Experts of a small language model.
Size: 14 layers, width 512, 190M parameters.
Experts: 40 experts in each of 14 layers, 144 clamped SwiGLU neurons an expert, a sigmoid router.
Training: a variant of Adam for the experts, 1156M tokens.
Below are experts of layer 8 (counted from 0) of a mixture-of-experts language model. Rows are named router (the router's row for the expert), gate (a neuron's input weights, with its number), up (a neuron's input weights, with its number), down (a neuron's output weights, with its number) and show model dimensions 128-191. Each number is 128 + 32 x the weight over its row's rms, rounded and kept within 0 to 255. Numbers have three digits each.
After each expert's rows: "comes before" lists some tokens at least twice as common just after its tokens as in all text; "mostly gets" lists some tokens that are sent to it at least half of the time. This comes from a sample of Wikipedia text that the model never trained on. Tokens count by the router's weight.

# expert 35
router:112113048164127137109098160131079103129100130170115120076108105071152098123118173088111159201147131154168110148135104075098156176043163134120110100132160154156132141105101120105097184137201117
gate0:079122046091098123099103160078044140119130150126153110153119147102145164104096103088137164133154165104129089124098095190145142197168105138134137109140135144096084076053152100152167129093129103
up0:132134132136095142170137116113086182130128152141172113091134121133127141112117168076137118165139128166107096134095144158084085131208095077130133146117149150147040084043155043167115163166129121
down0:144104145133133123167093132140089192104152165132136120146124135114112083121218156137187136173171082135150121060162119139143124116155079191126044143166133088159189097131132223115126132181145155
gate1:090148093145059070094130138160127084067103107178101111142135099075075139111138161076105116158162132125127133123125153142151138216099173142193125122148172139127124143160183130133097155150112101
up1:083135086148046066119150075155160107062102085122116090149123136089106137122114104150112099119183118146104128141112113165115112196085117129226131114195125147163176149216136102081121129184148118
down1:112189154127213081148117107168159090131135070127124114228116170052174094159150064152123114176161117144131145184145081089155119122116101097158111123130073144102111172161134154118129086064175150
gate2:137161121141163074119130197087151150184094139159104152101121130120144114132084139107133103131143116123119121107102148086110165141089098145142122054101082125099125137100100135139095123066107132
up2:162128189108132129137132183075140117117123176185146129138121092071110114129086153161101130138124120137150144116102111112099163172064064157147115170138147159040108102128118133075085099051169098
down2:105098115137146121069109095122150115114090165161104083125163132119127133112107057171152154125089140124125163131118068213163116155130044117142174117131153162134128112121154128138193100106094095
gate3:119121142151109152176174160154113129118141100136132167113126089106154110088125155073166140122143157067100109161112145064088112137140053143127111158110103154140069113054152107141072090177071190
up3:153142133149120099092090113122157131087107100128136087167096085087137107165130137145065103145144151119154147145117120127145114151120122090127078099103147148127139126131107100066141134129109043
down3:118106107163130136112117075160111106137155112117202126162133152147137158158208194153151117142126123154115168128133084147110141129114136114100170096120182146144162154139132144135134145047100142
gate4:176122169162126140122140122180136103174109089127124119098128123142118130092087097126123110140145165112142091072156165108050137169130163108070154044081145145122095089111136091171125134164131134
up4:126131123190121139128119185124142136156194122104144144132144060062087182133126155131162159115145122084140043062130126151136154161076156126137109106182109114172112085115090107106107126184153125
down4:154126087161216169151123099146070177146090136127177098129154079131122156135104116126127142168159120141100204166178133155152179150138113121114134067184148072150127145139108088130089166168164134
gate5:184135122121144101127079102038139147091144090149160102178030126116156188139079195098053184113140090132141140132098140099115124129087130090152163112087143048146134135149090152082120126141171118
up5:162124122105148128088106135085126152123081120114124104112068125173145148200095135114081111164161135173112146136172197058107123152122129144095163132101135072111101083144111130053145079104135131
down5:125113118117055164099198085068126120105164113123139094095088171189166147106150094170164160119079148149074101143123154129113116136134158084160161120100140176099114127175156111112123101134114126
gate6:122116122139094145181138025103093113167133129151166094081165151069135146114145158091173132147187133140111130142142165141133177124175146168196142159123129101130204146152092104147152090154161094
up6:129110174157137134107086079067083116128164129162162140116114078073102066192143138087083132139134164097176073145094131112205169166166123152185120125159157123104120110134176134146130158164162164
down6:098112159085155159125165177198158149129177117135106162135124151133150141100126170147109084200175141117117203159117153152040151161120102120139062125139127144146107150112078094161128148143156118
comes before: " |", " ", " 0", " 1", " 2", " 3"
mostly gets: "|", " According", " MF", " After", " Candidate", " *"

# expert 25
router:148114098162115088117116130123166091121136108136058129117124163104107130135118149098104116157113090170116119151114111110101171170098137150182171077135108163150129163144113106083136143100175125
gate0:134113155093142185126087071089106152141140154138219121123195163094074158186115134066082126100139117149172128134128086062053149182125065185142171074113117131166187069115167117114129140124126110
up0:113152167137102169139119113166115148123108117160142154088115160081104195146066119168128135118142108109122130152178067097129123108145111181153130157141152150154128072159144144094162178129138146
down0:201127111157095107125094092174145121113151128120137157081155101109133096069096176076116132118165138129131071124127190083109104155122099159137111193124118162141085135200090077143080159162118115
gate1:165140124141126086167088124115155091114137117147125085165155089140165149179137131068080170175105158170136116118143084114093146189136123086185084154101112084120153137117143093107152122114117112
up1:179058159127094164092138168121143080166137109153051123127142135143153130066097150177108107175181133148127135169144107072108104050121078087130145181159121139206158119081100159137107113168132064
down1:179101100167072119098138092135102170129154146156131172125195139132075146116101109086119132149123167187119197124137145137137089110132111092094118119169098134120123102077163127085186073100183221
gate2:107095125121071131140104163096143097074108121147067162099138165108122120135113178109082143130122081160100146085099134150126114127105080181209103126136134104112120100096144090116136133133115127
up2:087163151139098136121126080142255184152149157136065076067123183135174122109100159097093138198178101156123117129056139075158116128115140146149116165150124159127121088173155087109069170141115113
down2:048113150166157117116105149173121132128117120117142092140101094091142114141157105143212120107120087086108166107165134101103105135035141114163110150124143087067150140095121117119050063178128111
gate3:142123128111153128122116102179127200099149141162187169171095127085164134140003117145174089157136123072133091136160096157070139187085138137132146105095112189094145106133143159145138187197096161
up3:117131115125156162085092148166094155148126121153148087136105124099118076158083105192137118073138126113126124075128127103073129145082093143116112135083076085151153156102083131146172124135072125
down3:154128174102116105162085100133088114095176090125079100107130110046208162116090103127144140077086174175174147112114113110088161163133095132123111118122135180073180057092188108110093118187217109
gate4:168068074119132136127089179109114080123182157148170142131111131112122118093142103120096142094103117083174135079140161149115199112140102178140173145118184099068188103107187098105149168143091135
up4:089147130146123080145116109119132138182128127119148162158144181107151162112109155042107094133081080148153099142164066152138165131133093160145148105109171112098182117123136131039113090106179134
down4:134159139108130191135183055183094094145147116089150163075074188073174144072147101152090146195115096158121179080116095166120160173076113117095161108134111117080117156182167129115117195141110114
gate5:175119084107100122110082093151138038156124129125084191184169126114071146080108133096097150115123120156140104123138085118166119201114127123124110140092152170109162092153111158153060132148127138
up5:084132147128167127090140085105130102112156118108141146113129118154122104136116142094138116149181084079149131173154086108121143147142121092055145115112130088094187192195114111145095183092184117
down5:136099142152111131130180123125071123095106103154130134131060145079159069088116130162148122142137127116124155130146121169134109105164123144105098106053141189063113118160125099139114162101196135
gate6:118095141115140104194137128123101110095117131124096112156130143095101100169060141175137205118120148131148119140102102100136140105060119105141134132070120106147130141139161161155103084126128131
up6:170156092144092088145171070133103153098109167177137099185166098132122149164141126173078166161087153149119100089134128141112101107097119088137074147083167118163126175123185129144149094163147142
down6:124100144114093060111172124128157132128131064145136033151162138146098157114119136159168193102121101093096164122116140177134177069144115101123156115140168095088100052134054210147157121142072167
comes before: "-", "\n", "|", " ", "=", " by:"
mostly gets: " ;", " Succeeded", " List", " mi)", "Population", " Episode:"

# expert 11
router:147129089168054118085106125150132142180164077145147109102121089130105154148143194103124190189186117186223120114125140108076170159127101098167106115133179164148142141140134113140096137156190133
gate0:151195169176159112164132146132119180124023150169165128139133044125153088094146105144207156171189136089173074165131062072142139103117071099118166126128170149138114132105155170157162124150104152
up0:178123139167067078142092079089107131055157088081153176122130112106140137151130137124078041113135108166130129128141068054189149130094193107094118153105134173155149118111092150124142114151175137
down0:122165099104126096098114105102119107183194162149118097170111097157138151177144096136120094151119096117134191117110120159113140125148124190094226165098130069128133134132170157111107102204151107
gate1:132194105107105109142144094142113121133151112140161123158086109180168165123094132136155141129104096127108149102164155107068203124117134086160100107166146168178109165109084128162164119120097128
up1:175125108107108133104128097108126130100141135113160172153145128145131116154116123126140113090102165115123158120088156181131114163153162128130122185179106141106114074133140099122136067091139137
down1:163136122111147120107127133146126131113104120176108081189099127066105146173145102078090155135095076067154130086044154194130128112105092185174145148144092105123115131111131133056104118105174113
gate2:122155108163126143111113108113107131156140085153148182087186112068158192108138110091113136110183167105136082116133091116121086116134100133171145132121213128102089113126166138083098155153096080
up2:133151095110175092120181152087092063158090173189163135109189124107074179118143174168115110143196116105176129124144137144136108173095131155112120084141077131113082147159108105097120133127128073
down2:129137154096081104110144091104110106127171166115076103142150119138150136145147179159061160131152154093134131121152102141179120124137124170152120167116106153108139107082176108109087081104110117
gate3:131160132122130095102140138097130101145092135170164122152114086078157164126174117084134139159173178091195132076096114157100134201157142157164122167135123169126134088107089131103140138135127109
up3:154203169120179112142103215150156163111104190094107162167107121107190208094108123174147073115108208127166141126150112126115142191145145119136170139135144153149131066157098155128043098121151115
down3:139109145141165144230063168127137123146139096102168082153152099226155183086162124132146139117117133153133152074204091141162132164111120093122199097107120099133117100141159133174189132169122126
gate4:112150110088097123142126136158108073158144089185114116107173148169078114095108175122123180151120114100112088122149164138181081157154113128143146061153155151132172187170170123154122118119115140
up4:148155100121111171145088160115111101101154143203163117094111096144116192134107125053072188147083139105175132122107133170148069088126121104125129107157125144152102156117164083106149056116093130
down4:124116167062121100120105115167151135091178139148167158142146148136088167077059178056050054170122155093132129143094135153138123149104082103124150124133088096113085120146091127126124057091146115
gate5:131151138093086082096105096129110140159107040190092089147139137090133110158109119129043127085127063102148124119125162114133102192142168105197137119149127135123126133079115157119182160201127085
up5:107110120082121123132062087132096180141109150155143086117113152108138108110100138072120070106115119076117108121117194083137160135150121166180100101145126152130105155065156168133149153147109115
down5:119134156066118127110100166083131106132147144089152164103105099079078123109175192119135130219177124129152135156103141152156175156106152141109045129127139095124193112108114162115115109128149096
gate6:132092110181099175152144117118153134098064157114150175104167135133142198161146109135175135135173128076144123109145085106136103098082113137126087126140118153113154071156124117116084092165101160
up6:150117139121124118111123129138148104112118119161174170099124126143132141153159160127135108146183114064130153166127142064118114171130136175139057088186172167164161143152170093155102118152105159
down6:066139123155100154119179114130111083139187131109123147146121050126115190142106116100135122107156197073138155116177087134137111141141124139076154111122123128100178118146121152127102156145105128
comes before: " |", "|", " 0", ";", ");", ".1"
mostly gets: " %", " (", " (E", " 0", "(", " ±%"

# expert 7
router:133179083161034134108141130103154131124118140159099097118101101121141134173071130136128157202109148174171085129110128113118159125098174155116081122130157175179156108143124104090127164180242146
gate0:147143112167098106094172081143154141103115072159136150150092073149156116105173185176145141170122141078177114128139119158073109112123099120113123144153187064118122126196126117154138131127145106
up0:141136148141120184105153162120128169073116103131155083142126057129084116132104139137089146133143187124136112150159137119127142156147078165086088140071132123073134125117175127161123147152132128
down0:096160136070133120204124093138131146160130081154115215117095094129113085199098160202118079094094105177127108122108162186097112087102123073117086138162102071138136085181125130142093076078134085
gate1:116226098159091136128138087119158117109090156084149080121144111174157122117128092118126162163090177156103170101107112115164185103188121101150100059077105124159155099129174172087164121058162168
up1:182154134138126101152084105108108110129174138143158095187097107123154146113174166142133148148170099142116123107144087105126158127133090116169129143165161102077079090103104103121171086113165146
down1:183055104145107139097193141098168189166159117135097133143103088107065100130076173140100077079125118112160162150130156107139084127114146137121122150110118121107185129115094131112165104161140047
gate2:156161130117167143141082109105154174149068119181126133112108097126127149154146132108116170170091081098137131085100098148129201129097119139124072146114146163167168087149177118136129142156161132
up2:163146102096122098158099136118089130181138112122115134112124135148148184168126150091147107147126138093145101074127164193144125129155167128140095132136130184113162138128144112091063134123100154
down2:143108155175091078124133124171149125171068171176107108160111032154108160143159128148184138173112143156120153127077102135108176120162105116201138133156173125118164148073151183135155164154147104
gate3:098145130104137146138152072122137134108144146138169193160106218173164108113141110158098126166124133116128089148171136092132140128143125110193151147097122106088190127110158091115113091149155098
up3:082109106138098182105118154108129095210176088116178154065136097123145152146067104064138136165075157176140139100086145156153175132137172126134107099118147141114115135174181140111089118143124114
down3:111098146068120144089114134094092124071125082102138100146103155147098089126162102122094134174115155137097139136120178192110171091117110078148157072163157149094088158167133107168155097086135133
gate4:103111108127202146189106144088178146075086158081169171160131057160141178103125155123117158180104170152165069142169093136112101117179086136128112123144157114171125137123088103118093122142153095
up4:182181146108071132140097151174090125102159125108102118139062075066086104145150131123140084156133113105153131116138119114107174117131074151149151195178125091170096116079067079109133111101141146
down4:084147095147126112106125168137157193148154173124111108121145118092112152155141116104082118090177118112101129113145103076133210127178106154170126132104165077161094179132163135170122124131063139
gate5:110110092099126096113153096102107169105089129087126114137093127109132139134062060130143234181112072127121123113103063179122174112124126157159159120139090117193061112169089106124171168164110114
up5:136167213108117112106115099097119124165153112132157141113205107100143130125132126151171160087093129109157144136153048136162068144115142097198104145102166132121176105081123093177163130111110112
down5:154122222078090145084165142124146171105135076112111116175087153124105131087176125108165121087102130121146122116082076183121151055113073130137137143160137133099122185132101175151174111151137097
gate6:128135136193076086068125102116122140170106113103092092112126183128116162047092116095126081130094133176170114099100113162123120127098147148087113088100110111083183181105138153182121132154106100
up6:177115119124104076115115114066096179155132080129108052032075173104135176089092139190143112073146133138160105129093125106146124180132093107146099112164130161104151132095182117170113174140203131
down6:126148132143087127113151095150190115103126122077135108112075138156132139101093060110139038082155235163112152146122107131119140126122112117103140117173120176091053148083146154172095176126131151
comes before: " |", " m", "8", "6", "4", "7"
mostly gets: ".2", " million", ".3", " 22", ".5", " 9"

# expert 3
router:118166105233104134170101061082096166144138069207115123165103108096080168069112203104138100119173090199160079115132141117149129180073126140143160112172129104149142119124116110091130159123183097
gate0:093160137218107129126110161114165121133163097200128175178097125095129158084148174183114085116132133217157124102084166135130115100101086158159097128110103127166140130154123139056085129131151109
up0:086078102156147107131116156078131099138099098138097126110072093105147072123205158102137102171166153110182143158140129090151136142107147177141182147088170128132158199111050102103109132094134125
down0:192118126109106080157097094163133176111057120042115107112157103118142105117159098102151133123149131084162180120131093144118168139138094094160135175141119150109104093096153167169140063144142174
gate1:173109116164127127126106131149078086113103149161106153167061182142109157141096165152157171151109064197180112130077072115114135064112082144098142135197067113144137154140106173166155138152128141
up1:141160122162115140149101118121132132175154113140072160111070172191100171096112092141139122194116077101129119207104136174148121082090126113072185147171099067108088103122121143160106150111069182
down1:092168123141076187127187143124091101146147137096091084109164144146137168145092137154114195171158083117143126112162145166216094123152118140137171129140120070110159126091149137152066127110134137
gate2:089129146182128151144160125139160146162177138103144066173112126134174179136074123144113120184115126117128155128203144113152157094103146103176157142134165096132093165167109083140136172128140090
up2:083130130178122145181123160111118110114099117172074202131212139132075125120131112107183128124201119070134103136175123125138158162117122113134137120171166107122180110090151111136088114123131164
down2:136141130102164059109092113138122191144098108119153152128152127082100170092171129051099091129117142152131102179127066154076066092168087119130103147095083149150102104146104162120138163156124104
gate3:111144173118170182100128124179095098185152166095120168128161141117138145146202113151147213129101151114122140102162123125087140069109146104094068050084161080171143124127140065127168081126095120
up3:083115146069145083105086139195186162115134127155159112196117124118110113149126051082116093135114127137119123116110151086164158134126078051124120190131107147097102069059047103062132107155161147
down3:170192115092067161130159176091134123144060087181081123137176158148135119142167134137120111125112108138066091142146148126167161175119167128172180200113124119078190117142079140071096146100119150
gate4:093211117141126112178140099105152185136134196169216099125177132075166098140073144144167058149119153112133137077103096072149117164118206182135158191180093132085108142111119099134097138085078158
up4:104255098188088163143146123128176165150146130181165089203193097095098137099056129138110099119091118124143071191113154130140134109081093135150096119197143124096105152146093148123110198099113150
down4:118091122128152111179083097111079063086101152126137148106130121139148135133109132107149085112113112153113147119105169084093118120115158112127156141147159057069074132046061132162103174137102150
gate5:121115153177133128096116127157160121146076122167141094136110138083132145098138113138159134151177124120139076191163082105159068135107140151090152000134100148146161100109139076093152134082109141
up5:205163162168147169157188131129165136089175163123159089160160145131167175131133094074163120130165217173098051157140139130220121170104174150149200124148093106117078133115149127130136121148157102
down5:092123180152143065174133143077081109140147102067135090088099121144163095116137100140149088090115116149089121111142158108157149105189109150155170151146149072108075167149083145107142128056135149
gate6:205137150096125161143157130080126148151128117177147170162134168121110151130121157126148095158105093167109111126162102052150109147098163062119111171137189091067169098086085127095080171159175085
up6:153089195096088152112108146065154078132057124131131216183149131077102167183094171076054166162166084184135068117180150118102165176163096150151126141166127132142084064127068212103126081096156122
down6:093126144119124144074148129154122192195150165102080098098059132113179156116125110162080086102080121112136156070123131165151103128137120132172171158126153208140156135171184121171140149139095094
comes before: " of", " to", " was", " a", " in", " that"
mostly gets: " it", " him", " them", " they", " called", " be"

# expert 5
router:150194126173118138069123144081130110108159055165127115094101100130157152111148144110114129150160089114210066137174139094112215099100094091168131052180158162184127149121136100106098161104194068
gate0:137137118165085197132120091137161152160147142136138163141124142051147132079166106127111109128129161117189076167122135151138095161125132144125111120096130152147155095154131108127156074168178062
up0:095127184154135088188067165132213111155112128115102117150204179081114095083138166119126164141098074193154122048119116131151107146163102052087149102161129121128081144160090220085105136121152127
down0:071179145132114125144147137111115154124155072113106152118126133122126177123111150149077167110089181147125068171135197119121158135187151099176101147084087108159143116130106109080201101138109139
gate1:151175112151108073138088181152160089157151091206080065154063141130178138152121151074162138109141038111117115063120140164092094133110153129124099112144152106156096070183128123123152116119139148
up1:130164076135126091169056140171134156086148172122133166092096128115159134123100101063170134134088085122117154067118145142111149119112104125138096101170073137083123090140130155143099118130109083
down1:141121151129070135134101104185123111133130172076121114121157136091124148090056107119119128153116166127125102140047200181173113149132124179085154039075117092086101081156139145182124108214084110
gate2:087088170119121077169081076138108188095130101122198064090140122093142068140108086101146145099095134100171142084122132083140198159120120122116200110151087095061131110125095059067155123100110106
up2:077068113162097111187155192191159159103074137195103092083157145088157042122189156136151101165136205126159131169098107105143214142149121074114169061144137055077148121094126111100124138157099154
down2:124138212146119164151078091142133155075176118087182102130059198113174161113110095166164142158147123097112105127069131145108137142111163175176164102076094137163171111140134106098110062139145105
gate3:072144102122156094149152140167096042165144083224117159095085137141139151113098097108106170134117081156225120081147137122100125137102119208077120207065185125147142091141177147053191145103145112
up3:099164148090171105090125155132128060145150048182113153095152166129102149093099094076151104141122094135149135062161124132122161125154096111101187197100115102193144136099136096102162117084083136
down3:176143180129164133110122112135216088120137106074190128093176153161176162117111175140133117128106092112159103131124163111155153155187132113160099097101116103072141068136132137113082085124108064
gate4:073177155165134183107081141122116089114124161087075115123134114161115151082141188138132147134118135159126103127070139178051158149159108106132163136138098156135090134107102098125104173116123075
up4:122143135106122109097157128195105193136138120139120143096086145124140175183150138184145147161139091138141059144121080090178131113162195094106115214196171128145161084160134157104213091183129166
down4:132164161115165169122166108137131143109155083098155092117150157172151125062159061187127111136183128110130137125156119149112196119067189134138178092148127146111123171124119151127069121095132078
gate5:100094129156110109112145146177061133091132122166145136139093068161146151173151147085118109147116157144171106156094135085108154183124142117109133121163138125137122123046103122137136085145164102
up5:137109120119141093134147108154058110126079118182161109151107152108066115126076155173161123109140124104138113161068103139104120169144161133197087128089098127125150091090128115133125110119184061
down5:073103043077121157156109091140164084155107148104118111145106141162181111115152103196115103144105121128120188135173114090141149117137102161121159105127115170123108156192174128100152125170100161
gate6:152146132185104092108115128120133105074085182191087153119149079136104144155190184222113155157161113133187133143136109108135150152115104135134117124116157127108160072136113200094146149149133181
up6:188159228129154150163061154136135129088153149195157144133098075131150212188149152167149121172087178086168151111153171194127179126056070159164170139160173140089150148131133160106072118117157157
down6:204138119134182090156017098123110136165154141081160061090095134086125123094153139138055203080108084103160173154121151149149133052135103125080190102088107162058092161129175153174120165146070133
comes before: "\n", "|", " ", " 0", " —", " 2"
mostly gets: " and", "};", " Stadium;", ");", " Animalia", " m)"

# expert 0
router:092149082206158116132131127108104140163155121149106146096143050094131195089089149126102155096146145160184056123120124118156141141042113115121108118162124109182165172136100094075154125089179092
gate0:120110168097102133113119111108149081076128113130124179138170113184106162196122141159158044159128137128109123051135185109133174092093123119148045125102073118165180124160140142188177125107162165
up0:128130130184107114126104147141164064085140159116118078076116134140109140104147121114101104172118161097113088147131076160137146160081111109120154071186088122173123102130177131126135120136124122
down0:120154107101140124123127104202089144127167111148161113163098119132142153173122158145112104141062201147146128101145134152109149159178139167138132105187138027115112151137126153090164124114078158
gate1:140092140100128108106090107093126073085127104125119162098094115151139138105157119082152176080123182113183106132160141137115182112053104138120104115076105122152126076129134155123170150127140114
up1:123111157145075103113063150157092053086060136099103172094157107115108092143148131129144143139128121158147138068172167142077132134111115203125052132113118152129161065102163119121209169165110101
down1:117101154145154197145104158080083207200140107131090039156122106149114136089160121137170121130110152107145107153159146112102131158078158104154139091077079047120145158159104122079098190061102103
gate2:116132039162111134175159183097169127126114093138078136143207133160130106068181065157124120114105090147117117123094150146110167147106129129121115060118153125120094120107132082085163132105091167
up2:116142064141112097135092116135097119134055141135090140147136128173177130092156169139116072160165042186169063099169104107106145124089068058078145007103122142131148127064093098142140103119106117
down2:094139144141193198155167112147137115156155070150133114124176123150157143138053117159129173117090145113133119143167133161159118111142104182145081163087174128135146154127186110105114121089133130
gate3:094170154075090069114039126126122074115147123102086155094132099151134086100123115118095168139143149118162108129105133094124137131102126091142150066103122143143174107175088134105156129124106076
up3:121153127109121098105060125133138174142162150089123153126107120165117126114140129128102142171194126066122109124096172151153172140138128098074217083125182138091216156104122186139074100108143115
down3:082187113137103154102145194139112148156153180085170140108157134128086140122105149102016200152153129170112213111148127172159120166190100133103165088089140126090136118111204057124146101091060107
gate4:159142114131125044106175128182117104094126145099094113089159149189144098143123083126143158127124112125114115106127113133088123168143123112144156109105155131110111101194097165148104082140173111
up4:152130136167091143137142110136075113131124097099074098137182086164152135168090148122171206126134118174079105082169132164120141121111126171149146182144120074133130132132112131112097101142154162
down4:158117164089074163093170130187122179118086162110090102148186169099080167162055127166164107123177068138095098094170122128107110178141133133157200201180150097118119156107104157175107081088101118
gate5:164147125115118122100066084120173148145062089160092153227104112176145129188121156122082156139138122160117106114122121146102092163126105100066076145077126168112132067116138141098096065170103160
up5:163127131100123125126127143138072177146102079163108130144123095116159174145155114136144187161099105140168141082060133157106142145120105193137068157044105131143164114108099115167110090179129151
down5:143137171150180093090097120062119164120148111143114101122159083129106132127178151118086103173096124168107158126106144120115108139156163124132180095121053128110154183146120176083110127124087142
gate6:120150089145157102147132116150068099121150094123140107125139084178168197136141112157148086129073131133227149150128077131144086142151137107118144056143111132144068102068121142160185123159143108
up6:122103087152092173100116136104132164158095170133134115151160173103111155135120085193095131150097117139180120147148118158092159153132095151143132171074174123120137104117113119083132126169125163
down6:112136155114180125153095086152067110177127163140078147118175107134147085117169153123152123134160123135113200196135141124128116131175151064129115141133099131112142147106096136118152157167119157
comes before: " a", " the", " to", " as", " in", " been"
mostly gets: " are", " had", " has", " been", " including", " have"

# expert 30
router:110160098193113113139128113098141111090169099136100129107103106095114163130074169093115111139108124176179054165109113076166192155047140136183093119146134142180167120163159107095106158145213066
gate0:145124128200126124173092126084133043173098123097112067046149160088152140084149140092108141125144083185104183109145136152142144105122173154152100037188211110146158113166114122150115204129147101
up0:081171129118087093129135067087156059110172146083106123099128114128208185066155135174087112138140165155105142105129119123147120084060162119163102114098101096184113118178090085114098167082137116
down0:187126101108160108137148108187145148110099096128145143173163132144105077110206125113135124145130172088113182130121154142127115165159122097085132157079064145128099126091064150186097123109097117
gate1:123151144181135087187145109105127109150101119107144140167111115086107153162183188131157129119132088104147123075098067069105188083079141138106120097098153131122208103148136112088153122138118110
up1:120127155127143081160100185073146075112020174139141112129121108123123160151156102147121147149101150107122160172144164138107153112105139203129176094164124138082132072148133131152114050103162169
down1:161124150189150144083150124126093131080093126119160158144118146084056114122140098086102081143136106121142100134111108121144174139108115129122140117073100139227108115114128117134087157147075144
gate2:068136121140135113140180104097118169118135167085089084230135075125119192081085185150108112130093150200183111128125144165220125159089085074163118132110110104131112148129106119133123158131161084
up2:139141161144118087121109162074186224131140155134099139195118087134186129061131197118149147197140191202117066121118136154134145115124064075106107152127154159109131128101131117129129177138135062
down2:109145131161073156141073120176138124156084163095119141145151081122166148149113158136117144119117136128142151133091103144155118118071151079153066131122075085123148107147137201164111122183067138
gate3:108160091089120109119116164128140107113107116098116104148125149145135158118135168090131105131146077089089106091120152109136201134140148132129116116166130106090104094095098183128132082186127163
up3:129109115159134143131077184071109133165093092109163156101097092124130150081224141103122141139135133143107127127080182083114103114085059099156159096088098112150126091145143143128096132105100114
down3:076157138049114133111096105120148128124172133094132138175115216091175075181105098095141157131170084124132146079113145119122145058143129136137155160100040158139113096125130138106107121080082165
gate4:115100134155144161151102178151108140096171122101104084190084062045155129195110143053105155145110142190105112103131150164155083110184151188124135151133175146092181141149115137110151133123128155
up4:102124152147124134123106147158142154131111150137176092080230193141079081101164099153106135102121131084109137112139115061163147152077095083105112140112096138134130120059131119134104097141188134
down4:161114115160073124154086087092113137171130082177156111137136154125144170123156133164114110184118143131139138170162120091135160182108113136069070070159111155118107108089120130178103168177189142
gate5:108122110103195138138108115116162128118125151124099095152088183166074145134173134116080102160135123062188165136112130117165182165144121137154195086071057131158161108168162170091115134167188135
up5:124123069135115036110193137107038150149132173132135156124142130108120173116064153111118152107159127129152123169145132106142128167186153063100152143111060081111123109137070117125132143159165155
down5:138109181126166152133103166141114133113116134139124144118188113135134222127091125116164087143103052156125119106077164135132128090058130145158092068092111049083145109170156104132073121160174165
gate6:128153153112121136148144156109163119119116101130107146137103135154162093071131130165126130096178126161141151097123174124132152123127146124130130142108142162109161186155141113101130098164146100
up6:128125144129119133169121129140150156121121116159115143088150099156075068129157138129117113048125131156135157135131100071179148107158145168104167147112125152146171124138162106080132135163159076
down6:104068131191156143157083179128124065092133128147151152120128093107187137140140130081106135102150077156139128131107102104185126064083032170148110151122103111023127122122167088113146151110151107
comes before: "\n", " The", " He", " In", " he", " It"
mostly gets: ").", "\".", "ing.", "ed.", " However,", "ers."